Weights of a small mixture-of-experts language model, trained from scratch on English Wikipedia: vocabulary 2048, 32 experts in each of 12 layers.
Below are experts of layer 4 (counted from 0) of a mixture-of-experts language model. Rows are named router (the router's row for the expert), down (a neuron's output weights, with its number) and show model dimensions 0-191. Each number is 128 + 32 x the weight over its row's rms, rounded and kept within 0 to 255. Numbers have three digits each.
After each expert's rows: "comes before" lists some tokens at least twice as common just after its tokens as in all text. This comes from a sample of Wikipedia text that the model never trained on. Tokens count by the router's weight.

# expert 31
router:116153107165095096126168130103089116133124179181169128079078121102116106103117139088162123142152075140150136143127074134084216164092135097120134172084130076166134153247123089081134115092126141149154138111121103140138172039148078121115124199127122155155089112128162166133141175125103115149135114138066117172156122101128174154116138160110115053147135160139163111096156116097111081088117148123111102115152090139075100171155113097123108147116139118104146118169114112151122100161154046223077182072135148088112110118129150107123060135113094085144118124109113079091145160148127112077
down1:135130069108074072114118157136083068191112114132141098071114186110096087119143117117100130150095144096107088151108132125136112194126129123175109123087126118113108148146108075164098117119178105125114136114122105161105071120159074162106150130120184060144156107128136151141144147157142143107175134143176171148110163107132170134149130055108148139119151065142160097142076136105092166171187152192142163082098111128143135136110109190108084078112069143129168058091118052112070096110132075124141145111154110118142200174076100113172157061172127127093128149132189162127093139104091160149
down2:124094152140102163113115152098108065118155114148077153117118123193116177182092192117158132117079133116107097140156065130149177106123079185171100142229133158166199161174112151189109157125136140122145174138156112153094092115103123151135134164150096068154141132144078122134146118149156171186118172122126127135124135089098178167084094065132069128142138168158090191143133120081136102186154145088143137081156202135123100138155094138165137184140096158131066138099132137152147093132114157046119120107128127121106101132119073122170115105114140170071135168100141163122073093126141159163
down3:187074159136084162120165117165145101132139147180129201118151089180142116124177090117160156159107161179188134123162114148184113155140058128135119162074145111137102166070117167127119189141193100119069152120146165154134142098129083186112087181088122158082056165102114167138126080122141104088113181082077115162112163110147111122170102088113120147142107166185093109144155126159148154151096126162120164146127188127123152112142160135211145134102131092156171131087119100127095116152092135146182123080153113181072130090139146091097119070136174153105138059122120142152130099119091133105
down4:161198082122122179146125207102178167148143129160153198119161115133102124155147107121128120157174092093138107124155156183152130151118153092127151060171045116110158151097146132160153178106155132102140147163075087130137127065098126174133130129115174092162073128195197116163146134166154142105139168175091077100134143127119091079115096125166111113187107094141109190171128122137111134111140111142132131106124130075109116090098177130129130141129136146142122172093136165106086111132163157159091126166160190100101103092103104086149126041210107132164130184163133140124162132201128108164
comes before: "A", "C", "S", ".", ")", "I"

# expert 22
router:133132148180130087144100147082119148152179169137122165105107131180113104182093095120092123122155113126171136136092150120072148162132110129157136134111093121108099118152074101152117102111031146192123149135106104141105127136161145164128118122132184089200104120116140095158112096128150109129121088118148096180149188117158215118080179189102178083134128089132121136142158179132163190109190149188050075115120158119152142103112102102143084186081105074111136087151145140106118108136116135114090172092142182088098127115122072177146126132052094121209141134099112154086149159092148107134
down1:152127092112102141130121127119152067109112084137157090137109095110118116177160105173116152220120149152154096202103149067210147139120113175138128092122111086169099161142110086152151124141106157123185150147138167119123130145099125105161140084125114133111119126111139175177067128174179097174147102177128101107123166121152127146123175151123156107162189096077133100078061175182119104206095146110174073139106124148146137133135175179118178072107170131113091127109121152157213129111125144170146111126159123084143120116070101149174136149126129147169176155059164108115085126130098198109
down2:091161147147120120103114134171116117136133145122146172048164168132095070102116201175179153095105107143060143145114130111118136109166120125139089125066160109119049129118120144172083158171134194144108128131141107125105140146145124122074119179168108118113107121115135151132148111175140122067190047104178143146131206089125145129219177158152119130125165099141127135134111162151109067070098113089077150136109071109101122130113127152176130109093110112131169076138164115148149099124176078148094154137132159096137056114121121078137150134107144117144159067080140081103082081174148108068
down3:139134145149164104184073112147141122156164089114120179107117114173126149098111113145070149130169126198123120104094157117089106092133130111102148154102140211051081112101206075116131074096141171124062156126098113126166162125142041162090137166123139114090128111100086123104125113149097124123102133122092139104065066152082165137204073118086111120149120126174159105137103185061111132173172162121123148098149123137130095102083146122176120102157079160100154153127137136095145092087101131178119031117176106163128142136109113119119105105190099168129152073120115154159170130141150103145
down4:109159185103136109161176140115067129121137119113200135117104116133075152111093069127099138120120181121140107147125108156109174094146123192154110095132140184132167099115140066056121123153143113112186126140136087095080150207147142144099211082145101126143130130099086150191090118154163100193131117171125131112147108141166134132119164104107109168180115181140194114141172159169050159130139129101183128149151105096177107104145135160122085086175095137165146031153095140152121114142179152119088075080105149090125125158082135142135180132069105132096125127121100146096127135146186115130
comes before: " |", ",", ".", ")", "%", "°"

# expert 3
router:108113184114045143137090122092114169084142156185107120145117086154147130178095129126144141125140151116172147159101136128098110184140135096117134140087083091139092136151091049111130085075067129153136149148176117094093106117182101091134156134104131065104067108089112133143131102186177104149155116139106139116099127046165154127152089164137143107147134103143090116168081108119083123186097173182042153114121129102166181119105133110122171151116101116150144136169166121151091069115137151170213111075155136171084146095179105111140071102076142134147110115192117151108127132076162150106
down1:217144126142120136152114134165158070094136152140161117132105153103139089149184093016144116088073119157100142137162170151101128084112084111143149103169140116147156141119096117134101098198120168139177147109117155123138190174121111132106188107156110085142127121133142115147137199140130105115099077140183114186110112132122086101165121167091098188102118068127162123110124199074084155134110164160138025083134152176103118110104071112141118131132122119200127089098074155074093110105105110122109063114139157137076108121130150145149140087150106118103157143090159131118137167166133126183
down2:193133048118136147156170051078096131152164132064135158126110173103128156115127122117099147111118110147143150148131194182126178073127098125140111123084128176121110193135085149098148113203160145136127063075078128108146095177122136143103124139153135125193105141148069110153166122091133180118131054182143116101084090125099087156113124058135128149145131147133143153093152158081127109161196119137104099090136177137142126120204168127076079146141161131165140130143125118164126154138144097131120151103122119120133129114080196074126148131072115117134032149094143099109126192113165088124
down3:158115098144194110118165146137064137117065083180192114116162081146121079138128130101110129123158116140124172121148106161117129153104136128139096153192173163127071099094131101142112199083125132049161156076081177080113116108132107087161113151198101160088134134143124099153102114115115126152118127085139190177091096172124132133126104137088105157129140213134104157147093137149099142125218095100137174133076181087144107138144073131148189124153157181100114163132136145152105175168105086207112128106115146119148124145103091193136129184157144119130124198098133119106108155155097100099
down4:060116146125128141137147162163152169143102096099099064175108153187085107139118140112124113121097069144124134198159197126177098081106130114203166114102114060103105130112148141148176113168136139123137092128062155100160146131123100128162131118161113143128123158112151147099120130119092054103129138109119137172083106077137086075159113102134153110081108125101132098202166106167113165106114148154174146110130126155167090172085166164123087035129111145156120116190097145112110177106177137091140128128176114150121110063174076071178135085177124106140104205143117144190158118143117128107
comes before: " ", " re", " as", " f", " in", "ly"

# expert 13
router:144148159131078119128120110110165162164159161154170145114155055121136120108137097064138146177121121157085151154136124154132150121102167055133143156108100056155150113111138031147105104116069124147094136168158104090124098178105163123146140208144103167143162091067165136133093126128118106111126083162142098154165099141122190152160146163107174156142097082212109137143171153076108081129116130129131126140125155117164211125152165131102174100108155107104133151090156069127069150149212128126134157130173191172141093085102118105120096120122080125193153150063140124132142137123096172147
down0:135124122161162120093154118147233227107167110110109115142153137119148157145104134060094134124114227115116141100136144143104114133091151088108141159113130161169124139155090162151110143143158133140163134082077159099157133100048115081098115155147097083133187167130106075154181172097096160076084195135106140150113106104107095187142151180122118108125140129154115105082156121187114140176122152135144057132086108078132099155157095118070089144106115082173129116117135127113069145143165124114126110128147121143115093166063120168195160142136191122121088115099078082102126163149147159108
down1:153121108119088135156124124161088144106165172151139090086127193112180150169124150096133185144161125074112162113123109142137127137111067119116128154070137121098113145130105121068082134168115129097149142146138140126099126078158101069115144106143154140135128224119096189132093158111113171185073095083190205160044099130146169119074162054146124085092115128156139099117082096146134150155107109145098127121134154115117099124112149130145206110095183116145128083127198099101110093129081132141078098097106165122110116097096196121080085180146139088128121105089109130166114091183167082127
down2:116133202112148110096119141143159137143208120180092176110204106113138149130122124126127170140087074130087147134187110094144141131134122125111088182161112123188179115130111104123091081125151086192114120101140116143161120152087115102134103106136117120152085152141140114097144141141126129101116085129122143171123163037174073122114141104127143163076123090150135071133095120136084182137185132152169121049151124115080188165121144087113129165116106085103151137119075155118218160109148102128138143159051148192114092125148111101120069125165141107190160164096170115082097139133108047149
down3:120146170164158187115174170125085123172157047142185150159139134138102197129121120090119115114176129099156123203108101127118144106127140161168151138070122099175157135132153099141158119122163105147137123114157082133076102124104158226139094129131113120095080090166121167127184189106180102124135070161139178156166131158121147164158119128119116105144096134154100101078120060160092074106141160121118093179115138101133187108151122070127074137168167065175148140108110079132146141132147143124178083093115168147099143156094123106022126141123118178149120087124080116114169110159100148120
comes before: "|", "-", "\n", "==", "The", "==="

# expert 9
router:108120104105119115101173179104118121141129159178101151150168119064140116195120107204121055120167135109154086124127127128171118112126160065158134136123173071176109107153106118106184111080129143137116075107172096031149100115110139106184152129132148157150038180067149130091133077116128086077089110150135166152114125063132132159141128143082125095119121093167148110172080137123170151186124139193139152092085098085096086129103137101175118143129136102113128108119143076111123158162128157108131140163117159117102080146139097153149097170125125084139172161101144141162181192166180151181
down1:141130131154091125137141067070138110115125198140136095122153083126132105113137119126093128090161120097161123128135097118167125144137147161169125108129159148207137117116066093188148105138132162149192129095156131165162096162126160212206124106141126184117097183097090119076133094136107135182115137163134092122082156138092137092184202128147147125160068141156166105129093109193066129128147139125099085118130109133144185150151085104093149093110116166115127130136192159112147168144191086156097121089211144050140124159109116099141150142107100145184060155179079103118091132108151108112
down2:088152130129121172067095093098134139145104130144115159192142169092145200132129131143101106114138126106123077175073092109109174120148164069158095121122094159149156108133079101164134152116090139098151158145123121098054104195118169116100108078107146141180135053124092112097117162140086163129109143160115182160110123091135090128092160156162168118086175102164162124118088085187054102099074116125154161134075142060132138176110099110114125100134141135194112083198111155117169111121108167101140121171133114105099151182155170131121142107075144116116101148113110109203147082074128136193
down3:109112130115116129121120117167145170136173194114177161088139144124158120118154109077115102136092119152097125135142094150167152179122097104112158183157187113174176085067096100204093122161157123114164078109151103184120148127106125121168137070161092102071160117091169166087157142154138085155114149097085096131092129118144149161111135124079073132158181120103139127154139027173089070100092124157172098166155126138093111176121130147121129115131078059151157116117132100106215079175125136133153072117092117115165155134176083174120089095141123110134135155184106098133099175086097167143
down4:116120140184198201134084093120108166159148096091159110097139112131116096145144078140148149132171101166146116162184077154120135127139150106124196066155142082115149111115121099126149097153198104154101128112141141116132161074174189123178081130048135099131154139164077075130142160133056191215145086145144111097110117133180126113129094149134129124174139116143131104111133084122134149139127122100107110120139117064124166171088145067145111192125104109133149156208168123151128075173182196149126161157091126097105170083115098095129132105159123124097115099088127114126208103137154119111
comes before: " |", "-", "33", "32", "Q", "1"

# expert 7
router:095198181157088073137167122167148217131122135155132180098124073151163065174108143111152119113136104173141145156091057144105211118126101128116132163163112108149049135088086026096134153159096086167129131106159127130084112085075124109105116137160163086118112110120093107122091144135130167120119151140115126120177120115151132120130118145107119152128088110106122136139109155127153116076110141127065159068069136096158123132116091079139139200107117103077151130136118132154082161149113146171146129130157129080130111145172139154128062154088061158190152121153116130135196173150082179093
down1:119130087100194131169134192166141043115098132132122151123188088181101183119168107155086159098166121122177119143125118165171106141086133143135062099164071163079068127158139121130155182148090134146147143135108117182159143150082096182133142065175137141126126167138097114127092122174129142165140149151164134153131152128115125155145074141156101129216081200133142130167089202086144118081131168187080122127179128171143098142085105132115073157080075105086159121161114131139145137096102083144119149177094150103136133110130122172120180128147102149172108153179101155156115112078114153135
down2:129132138121081134091065144100124202143174184140090151130081140185165144085120092105110131159114133158101132103127123124101167159141093150123114145090142069082183144068138077164100163226123169121119136129108113122092118165173076177120130103154064180052188163163117157158134097105133122120116148142192109129117132148114161055132085132142121156110126167162103184086156129078168117127174118149173118169062088094138146152083118155138070180121113105078071163147093130138135156102108108111108133132140184130125141111110111168107145212132136155143085138170158139070127112145125126133
down3:097081055107117142133090090190092107145113158106120107127174134154123116115150210115094153087112152094140108147157109131142146124138097102138172136114130131154140105081154085103171150098112104118097118075109207227156093045130156156140133205119154190105159120140133072139151095087111114148120149168125153090112102111081052093082105134133157136133127152126120164126129123106184122136116204107188165110114102109127155131149145142120135125174090074194104094084135140152092148192125112152087095070083138169157126160128152142158052076128151171122165181142159134136091131110109124112
down4:128125167124144123079092091166119119090152105078156104141071205076124155108167170132130159120130056161146162099083127065164052143157169084106110133141110110143107123108181110089114092128213110184099090152106128153099129115086166149146126131098148134155092090065106159082177180089117132155071095147176119133133130200109104115083142123130085110107131170098166114161152122142155139130124140176035154130119151101123130139204134172113104213151127170119126176135138136116099142097128194148152123146104125151124120134095090149093086147082132123114174082145150173121119140114175152171
comes before: " of", "s", ",", ".", " in", " was"

# expert 26
router:120143144174076114124123133093150134173134142175100173081125087117173128164123147134173113186157138203160155106081075217148166149103123069141155158112158152116128108103057091122183106137082057184063118086138142095139133158134174136062156127110129111151133076124098178135130111113125103153139112163114146106142128143127145124192174147124195152132147170086161051125118137091130078148165128116117098064141140139195162143110130064114166099116120075123125120110108070139144131159130130216106150109144149158116104119150183176087144160115061140162113113114114136141137179101148152130
down1:110131084151153123173091186111104127065146096107118126160151120111104097118076139131159094181158086170154104106095158103187106107151151053134086114186074119118082148102094141128123141143114124085120170139086123107029190155118115138183118138177138121123140131132088169147222053181181105087072153148094073111063100134152100138169100142151131159120155152146087137102095120153129163183088130153192166152118180121181106134162105135133111068166103114123117111167101154106125182162108154096127106109113125124174117167171133100126186156137160101089133154116121140108105114179147126131
down2:142153092136045055126064101121188138085133079085144127140164145137132139112083104082124098091148164094123092100074155123173138143101201138194136173121158094057175128113117139151131188121089128106144117120126127108089129120182135117134139156128120136130099140172122184149065090172067127127085151112158113143145097149141211127103140145158157071170068097111140118115059110178104146155090107161159131161097177162093149135152149103091137059179121100151156122152131150127089128070122093151142134175120129105130129144085157102063142105117097137123128144083148080073103189167117154115
down3:159116137184166129188119122165082111160092139172086127211178106179126147155156092180091086141149110121160125136071057073160118132139069068159071042101128162173139148138098079130152112118113160116120167177152092198106108096148124103157186102136094066143144122112123091108121148134121147127080148140096128154091104093129165133102139113118163124142149137115166117127150179163129103121140117120080148053079159124068144098114162143144168114153194138156110115097148145073060101160123098164109147162107102152108136116096094137099126127119142123126114053121178119147115106064164176092
down4:048183127125154136162121188141163120140147147132103113100157076149090105183069087165149090151109105130127136121106115167160115122104163122157096080164158118131134172111146064105124039110183094173115114126140087165138139123105202158133138193183125145154158124169152157126132147106172137169061082149137150161145141119180123179144117124125233150157123152155151124133155140080159129120145101153141165125114094098148105081085042127080109090100162095125112035155112133136121127134058104123130158146122131176146127123157162153076121131092113163067159153100169126156141102134105155153
comes before: "s", "\n", "The", " (", "S", "B"

# expert 27
router:174118111147072082111065113110122105115129145160122137138175074155119102100076128126170077189132223137096137180133116134086131163089137132150114164122081151138155116077104136142132147101089060116140148126123115126173070091099134106120114164115164073135142097166125154144152127118192141166121106122100089167119181110146177169182098083116118090113076135114112082125157155081150115138105125139115100120136117090133123170166109098060139155157045152059177119188174132144128106140162142152105165131092133092162129066161094130161143116137110079159222157091097140116100143078179092107
down1:110152121091138158150116114193156149096089105166123072122142102172145144114114178081074127069115144183163138120124156170160142073116127071089120099114102128137135156136125122124131172110112146126113112160107147145185107185115187196148150174168096181115120047110107158051105137105112126187093097132160150127123123109158149142117120168112112136125127125169141114125160138116205093108154128178101112170122158075083096118115158097161140142119173117104166087163115111100128112158107096098088089135074141111158173096124225162182114070142109168110081122152173159213159062130136130092
down2:156096162099140109129127092165151067145138130133119103166115127136135157148133160093067171189156141147202037111115112156151135205163128140098210149113177118150150098107088149134062165133142106122128136166107168158141135133105103173138142098153104096099107108130062129107118142125155108138145103182142124113098093103093153163144089109114068135172153137100078171134102125145098155138095170147133133123167091062152163074099103158094133122098130163089162132079184137160144155124209131186174167192151187115136113082171144121167151107201165139135164128073130191126128082106130119133
down3:150178135137123161143173146111175080070072153125134136067166181076119107096123159156074113131154102061128124130152151130174090167147071088131179185078142150143115116138101105119136137145128087133132137117108114154108130163122155171145176117115183127034139128087133103092165122159149099118149131114131134176194122131128161146149099188133099136131122132110067099103153096081124073098118085193141086107132130130081143138130143180113123086088181178111085163131123169104177171105199129170151189201161158099137128131081137101177159143157125092063139175122127105095101080110104134109
down4:141155131085151075117077080080200116153205124139109131142168178179095145078104182151113091088140073105134128145124138076127144155139101200096120164142171158105198126140086105149152102084164148139112115147099119169085141109176156160170097161079178134113116122115167132181146110159142180094160166089128158113222145161128185076122127153170113129170110178137095138048093124132094145115119157162149146125130113161142074185158090140132131138122116111140092117102154109151132174156135090139102188087147151123145118180110083118114113103122116130171120166105140210119083180117151107143
comes before: "ed", "ing", "s", " of", "ly", " to"

# expert 23
router:103165255127120158108190060112142123124128152159161204123179009101091135196149152135182107112123126116099104156106093138155182150106118133176118168142104158154085137129136128117143125070102136135086145126146108078125098080207134148094129144121166123150166157130083137131119100154148127068163114102099108160099121066137126124102122123110136125166112109128160127114106107132146095132083136164135162140152132131170139145158140132144125199092053132120169135140138113191058136116108147171103118106094122106067105103128159158131133166092142087092160110120108144163166133033125140161
down1:144108100117188118145135102178218051091098126121095116128136136172161132110102143126071090129152072154151084112104102063158107148108155133132135143130120108107142102111189108126119105140124138131150133150077110149128153095047072017088136103099129149159102125118159139075074124128136143155188118155118113151125132154127066119075177160172165114151149131148162122155183099135088156092137128117179127084189182060162099130170127177139128095090117113168183113132129076095099142107126182051136130127184175148145106165096182146118164135167140130104141136108159182140135150090123135142
down2:094081144127163158163119130163062036106130108161141083115163126187115106118153127161131139112147137116156141180089145113147083166021141116101167148123113120111126131117132116151154106097148130126115051169090107134172124131118095131124172185141208190123141079133164138106180124125093098119124128149103132171080151149146231089239135137078147096125095119165099097127107127115159102123097085167123096108142148173128141123092088155047091124116108074161147118109105139144161127141164132089139134105110106092172148097150128122175110113177114083103133092170112115123154154093125127197
down3:084144088163136149145110158162129150159080102173071146106083165147132113117144122134155137129167132159184137119114099166111156133131074140142167105080133173107163186116106130126085115113116092091134129181127151097182150187169159102072101098129178110075170116082100090068103070138162127132130100136116117147133128113101140158130108078159133166107063061133156138061131142188134187091132139147135115140177127103152149155169062144092166122112105088097112181133147168095135086182155122066072143177111115123025150142162146095142136136114090086157150067154147193163124118136164146132
down4:067095108132091124076153153129132133145118121071133070066069116107133175137152161104171164166139097176074098112140118087123134120115167182144105161165106105082193104121090158122156106126121152179107146114100147138154115097082134123142094138142119124093145154183112082131209135120150158150153118143152184120152069162175135114122173122145133183135159099101115045122083149079160100113112092092104153119087099094156129142116126102138133148189106162134154151204103143115094070104115151093129110098133164105124103131129068151065149097055115124173119198126134123154168109140163214190
comes before: " the", " a", " ", " be", " been", " re"

# expert 10
router:147140133077141093116090093115154170122129161188152176118151137145136099144113078172127112200168168147120137116114142130174132117151180064183111100093100073106118168119089115119149112098074111100111078118159112099158098137103155063161119132166127175149099138134084155117126192137133132096161083107091122100111157043099085160109148177090114102077090091183136135120078131126137077192129140163144118118141202109141155148110131096117093122142104142047119100103083103113124158145195142178123153094146133125112093063181116068168136099160165060148164163101132151169135147088169152127
down1:074110144135087145115146041125126179127002140127159110136127161149095145092134122126112173167112066122085108093159129134110111124170083065141135102157108149174109098057148120096140136169198101131127102150123181141123147129136121129082111066167166170075163085166121143114138136119165126142107071116142108170100146174137091110115170133123094119201135087095130114140151175120141166123109124166130159151114115123146119130101125200101106095127098106139127112142187168141109083118117153143066181144116170200195106155152165174134102156156163102086133165136060118140123136076171124170
down2:145154131123087127129114142078145167131150085152160100141163195162147067157110075172157152100132087115148068096122151128128117153134135107119124092090111134151129173174146122084072105186151147123135136156138153160150164080178121135179146090125114157116110117161087136164152146106089100122106139083146191103110145142052111131117087170139100082151099162076105155127127141127137148056145204161169096105109143146198116118126130117143105165085117102152126165144095133134149108155082160093124076075097161088096146146134184085102157097179069152126067115030168103118047122074119111100
down3:083174155132148145189118120146092109076111133099156066130089082107148169085138168136090079127116103119152113174092149064126153187043180142141094134107121164053109156115078094174107132124134135072125127107133127187157097120173152127193175123102140089136189106097135144089118126118103139126119103136094118118148118133115083086139149074109128057126189081159149124185142093079110148116128086140105106139121092162166164087088132143098137156122172195175119127094086175141161132075158069171151075156115143134145185126115092168118100147067147148096170169143115092112105151126147093121
down4:151149167122211065131152132151050132107137146136151153132124123098070141128127135147153171170143088111157158174126135078194177110156116135103153119116131111112115198115143145156138155082108127138150125164158149122145110120132098128142164136135138160151144122152133174160097138140130128130110212094145174142173075150191123116167159087130085152090148106149102133142188126137072022176132129108166131161158156065144166119204157138158118138137137079187097098110087097153124119135122095135145127179093119147136121122122187052129134216098116104162081106139141108192175157084125176164
comes before: "---|---|---|---|", " ", " 19", " 1", " Total", " 2"

# expert 24
router:109149142108060115108161076081121146092143123138102065169155076122167124168109117114208166092183138144157079131144183170105117134124148088140119158184103145132104113170099100175133109150063126075052143164203116111108153055185131081137167128105144146137066085170103166121131192132134103168172120100146102125127156082141165138166117119144128186093117106103162137121147111050149100062101107123130113130157151108126158186120178121149137132127098135073085153124103139110157139105124116104122145167102170116093099087169139131191139147161084089115144152168097116170156161110110183156
down1:138189120146145112093097115099115111107130136131111113168129173145092135112125187064122112177134144217151103139181143140133107126120144099189165097132117121115141115076181097108162092114108073113082091130161214090101116061136081148113132129094206138094087147108067131099195143101110096142109102136101115140160129122179137104130125109125140144089107112169114140174125143142142125102151112115114128133179121144162103074125120139149165173162129167118120121138065107129126092205191098216175125106150146106135143120138131127166183079100068075161153102134120091126128126204106191053
down2:102102133160153153148124149112102187099134069168222130123151156097114097156130118094153116114117106154150122132166094129145093160116121132149128158110137131065075090124126139205120120187118140122111129103194173123121105149125062172121125103115135152106118097126124130167185081174137167162138115141097089044132080124134163132128082130148098140107141121125155117137104131102130184163107173129198126100083080196180070070133081113179113124154096072164116084114091096158137204089138126132116133122114139062160105167174202172128132101206158188135176116087157141123145115110129131129
down3:122143141119057111145170156134117182098151093158166172155148182122181151093089149085140137096188088107143184150111167127118084097154114143147167137084114087119143107189056166171145091113166141160133090138160201133176149118128150124154116106163119118145123138168140135127133168146117119132112136138159103134128086146156164095166149090197131108167109119093126232130109178144155146155112133190153124117187100103144114118184146107156134082060142110121105169146115085181137101138138177071105154082109140117112076046126096082180149094122115155172122094156111128115182119104073124188
down4:110075146196150113111172157129155144178120135112077125066155112075108032106171094098156145164176080111068189125186127115159165190115166116092135172192152085116110111163112146178145104102147143162143111055123154130107110161099135144131082094109115114183147092077144145098117090169089190126075094096098127162147157123185084203154142142096058122144125159069138143142170138120132180172128144109162130104120188128127084164106126171091130123105116113142146081121138122134092122173107136115118178123130137117103138115154173137129146110080163113153142121117136072089158124135171141071
comes before: " the", " 19", " a", " his", "f", "ten"

# expert 1
router:042184100179120083141116028114114104110083156163114142131144120128069127115113091093110068162133145130132092100138120132126114143127117162095126159106133109114174107210093099104140102119080156160057141113130163135093122066148106067142147113157151155138112119148116098148137163175102141108129087117111131111075126140155104122150142111061171122082129132122106066139088101117137028109115133117137095029108183127099175166133162101138176151141092132145111082090192147120107112182135151090199197134147127125135141112149137172131128126141098135139159110107194183150153101113129131072
down1:146152164168136168113132148116136122113107127095146159119095159130107112175150144170148106112108131115180105124118113167169152162170108118187174109107107069099148189099213135104140213122105069144151135134058169103156140110068180116095121067094155136079161077088081108087112142151094117107079197092137147175110143114161180169097085110184099131204155113094137153124128173134191125131097104123116150115147168080165168185138120154166165167106086117166103214127101092127141119115148104118136115097133102132122047118127139122144115144124113158107120180130075078119156109147154116100
down2:057083101178118130130154141107140097172161141161087102114184135108119097135144071165154089148118111094112133166155171110138175179128077125090071132157172064141117125111089113159211153104128191141125105132129160158107173147072141097177191093178067138102087100163122139074141111102152175104150148138123164136163125183146096117122081150146119119123130109109130083081067090059164127168129097131066169117127123144124072137076146101142145121080107106126173108124126157115194135125120123104145199176132120162100182125154198169105197103158094115136079150134139117156112143139104129132
down3:064186152116144135078162133098106105112151050110151086160136150078155130124152203132175172080152104140124172153127180122135101071104160104090170111161098182082105107134143129120169124154107145123165120168104111080141146161155124154097129173094106099146174091120131083161130152128220193127150095145124154150126078124166113204129196095108135149113112136106094147153112105113117083135129124129115113151122111117110215122162127121149113159127098108100108152181169169140114154100108196076134113132107124136138099153123096103147018146082149137079104069061139140143193134134105130124
down4:096155096109160124051153105147104150141086126039160167053121157151159088152130105149125106112125122124163117088135108065083176093111079127162121175139123153094123150158136127135150087107081074164166136084127094112120139105115130108128164147147106133105176074157089114084120107137111063141094175123139099109126103128116148160148103176125103111106131108112151088178050139139106132154115081069107093188143117103167184057147160116137118159107109123151113171181145187099156107162140125098102133151189126107078148109106247088143120119114065098129164162124074112126091092127107172142
comes before: ":", "•", " by", " name", "ation", "ed"

# expert 0
router:144112126090136087100168110098161147142151216083173125087142119117089147165168121089143073092153099137141086123077117137128139141130190083140097176145165083155149157135112049118084138087065110139092128105119125053123140132137138127194158074169141110199050156119162085165120140116158101053131099139140095158103135121147113141168121119085166091210087113155133144137165127106102106164107163112156125087144137155117107104111118152190173129071061152090076043114161150141082134125119130087101119133149107141134126145134134126100124180105105118139171105119071139128144123138153152055
down1:131101150141102053143135108141144146116152143143111124139087158162199126074127155111092129133036131105087170144162088156111096087124149154112154073120107111124147081125135167092132108123166049084050156107145157087166151096112145092099061105128171146134178121103148079143135127128093130089098186191087163122141111110110078136142119103145066127121112123055152133101116148073176152101153107136163097141132149126169060110162132104085154083113124116098157117104124098160076171199106191107135106099121137074085111197145144150149087124130137126043126097123122141137108129091069140146
down2:106145133095103125177192128125143180157132131150110127090129167047145103123148205187139109175075141138110046156121083121137097092154119116106110101136121119149158142121091129122102075133114141135111203198144177105101140203093153167125137140129157080113134101089131138147129136173122162069097157147148114127191148156144116096125165109136114081133163158149052129062124101200174186156159104142131153124154092191144106074083105101137053123203122088075074131144109135067106150101121151136110161074119146123092108125145110116135136085107108121120111086090105085128131159102155122106
down3:121140100082113131159181109161184106063129133122120132161093172174079178145117136160107102147102144102164112124129163085123131154109162183146115158123125109166086085178084150075134049147147148148116140186145109112121107083136148084133138141113097122179095192161112144143200202098086128140144113122087155131158127053102145128150158114137129147120155170147107106199113121112111197123147136155114105146167102137143132093109148116159169145154094098133058140094091097131155128114103125104173084169089114119129109128063171168127094112041189102140129162096188070133138168175094065116
down4:118121067099135194159102118115166182184123121106082161166143110117086119166149129073141145118113172174110112177055144114140101180126115139172163099092141136111106111126117163159119089137127075114146119076124122145151139121126170109074154074100142086182116203134146218111148135129076133104152111138142130111169079183055125122137160123127131133146098083098140120148100056101123113103172080108104093145120141123160076116062146123125103099074092101130114166129141104081121151124144055129167127103116144059180156126110158106117089178132120113096059100116207155061146128159096130126
comes before: " |", ";", " 0", ")", ".", ","

# expert 21
router:180146155094058111092094115144101152068117177151111125114148130143158121145051151157147094117122093136135100162085122204121184164145108068140167138087076112055092129130092126128128120119102142136132049156211139089085127057168121157099150120121135120106143127128079125127126124153125123132151163110111116172103113118132089143143162175098145088112164079091121165094124122139177078126114113130137120039088171082138149095115142076159080143127080103139172126137148117184152133119104159219164171141174113170081090100117173087140125161064092136143106091107102172119130153120105168147
down0:097063129098094130134165147135108111119142116113094211130101108092130128105086143164120141099061117174130113150097093191149144158144033079129144137145118133154164099137130149082131137143076128068104124067111186104162136124159103106155097169190119152133117104170054159090171136157117141129082075099123099140117170089080087104150175085117158136105114127103136155096127172124130123153038108079124097099129152117118136131137078101084052172141153138127109091118152128145116107140128177118114152126166104195166138109104122073148118105163140127070206152172073124152068154106083131102
down1:145114092135092130073147134127157158177164139129115161152131159129140135129128106089080120128111029152183161114122156119113153131213137141161119103106118125144095092076188124072137108143156107160063187095132121123140164183155122165123087156121133107150109162157097156096116112100094149089154130163094069125171158095158053108128145130097169144118136132112073142099172129099158158155178121119074199175071127111069113151130128134161033120114127120085160098148111163133132121191126157118128144144170111127063152175132157141110051089123170091064140120136149103102167145072102120086
down2:108147122176129140049093121166102191170148088122123124183122077157091082095035095082131169097085153109191151111131108131137101131146085130163189091158119134084116068116083103113108140167154151168123176189119121091158055134140161130133122099163134136072141135112043101148168136108046165177110130130112136124120105123176121117077168145140152161094160184131148135122084151181157141132133117144098116106104093081167144094087154143105141105126102101108132145143107120095123131119097136106115144087118086035120117165117132106084127058104068109118110108177101142112088150126166126082
down3:119107116110123130128161131069093133120079130116109136083168144122157153103132127128111132141144145141111105123115139097171105162146162131129106117147141133125108090079146120132116113127162124104125167130076144138130161142052109123171103087074061128073134158078119121096109128185146155094141129094109121123203071117148158103085121122119110154094136127072180127199141090233111179095114165144091117157094186154094038157167103153128180097181107099148123095076165181118168201127100115139125134132145100169183134093164061100148146087116114110117132149167106049129136115122152097032
comes before: " ", " first", " f", " re", " second", " same"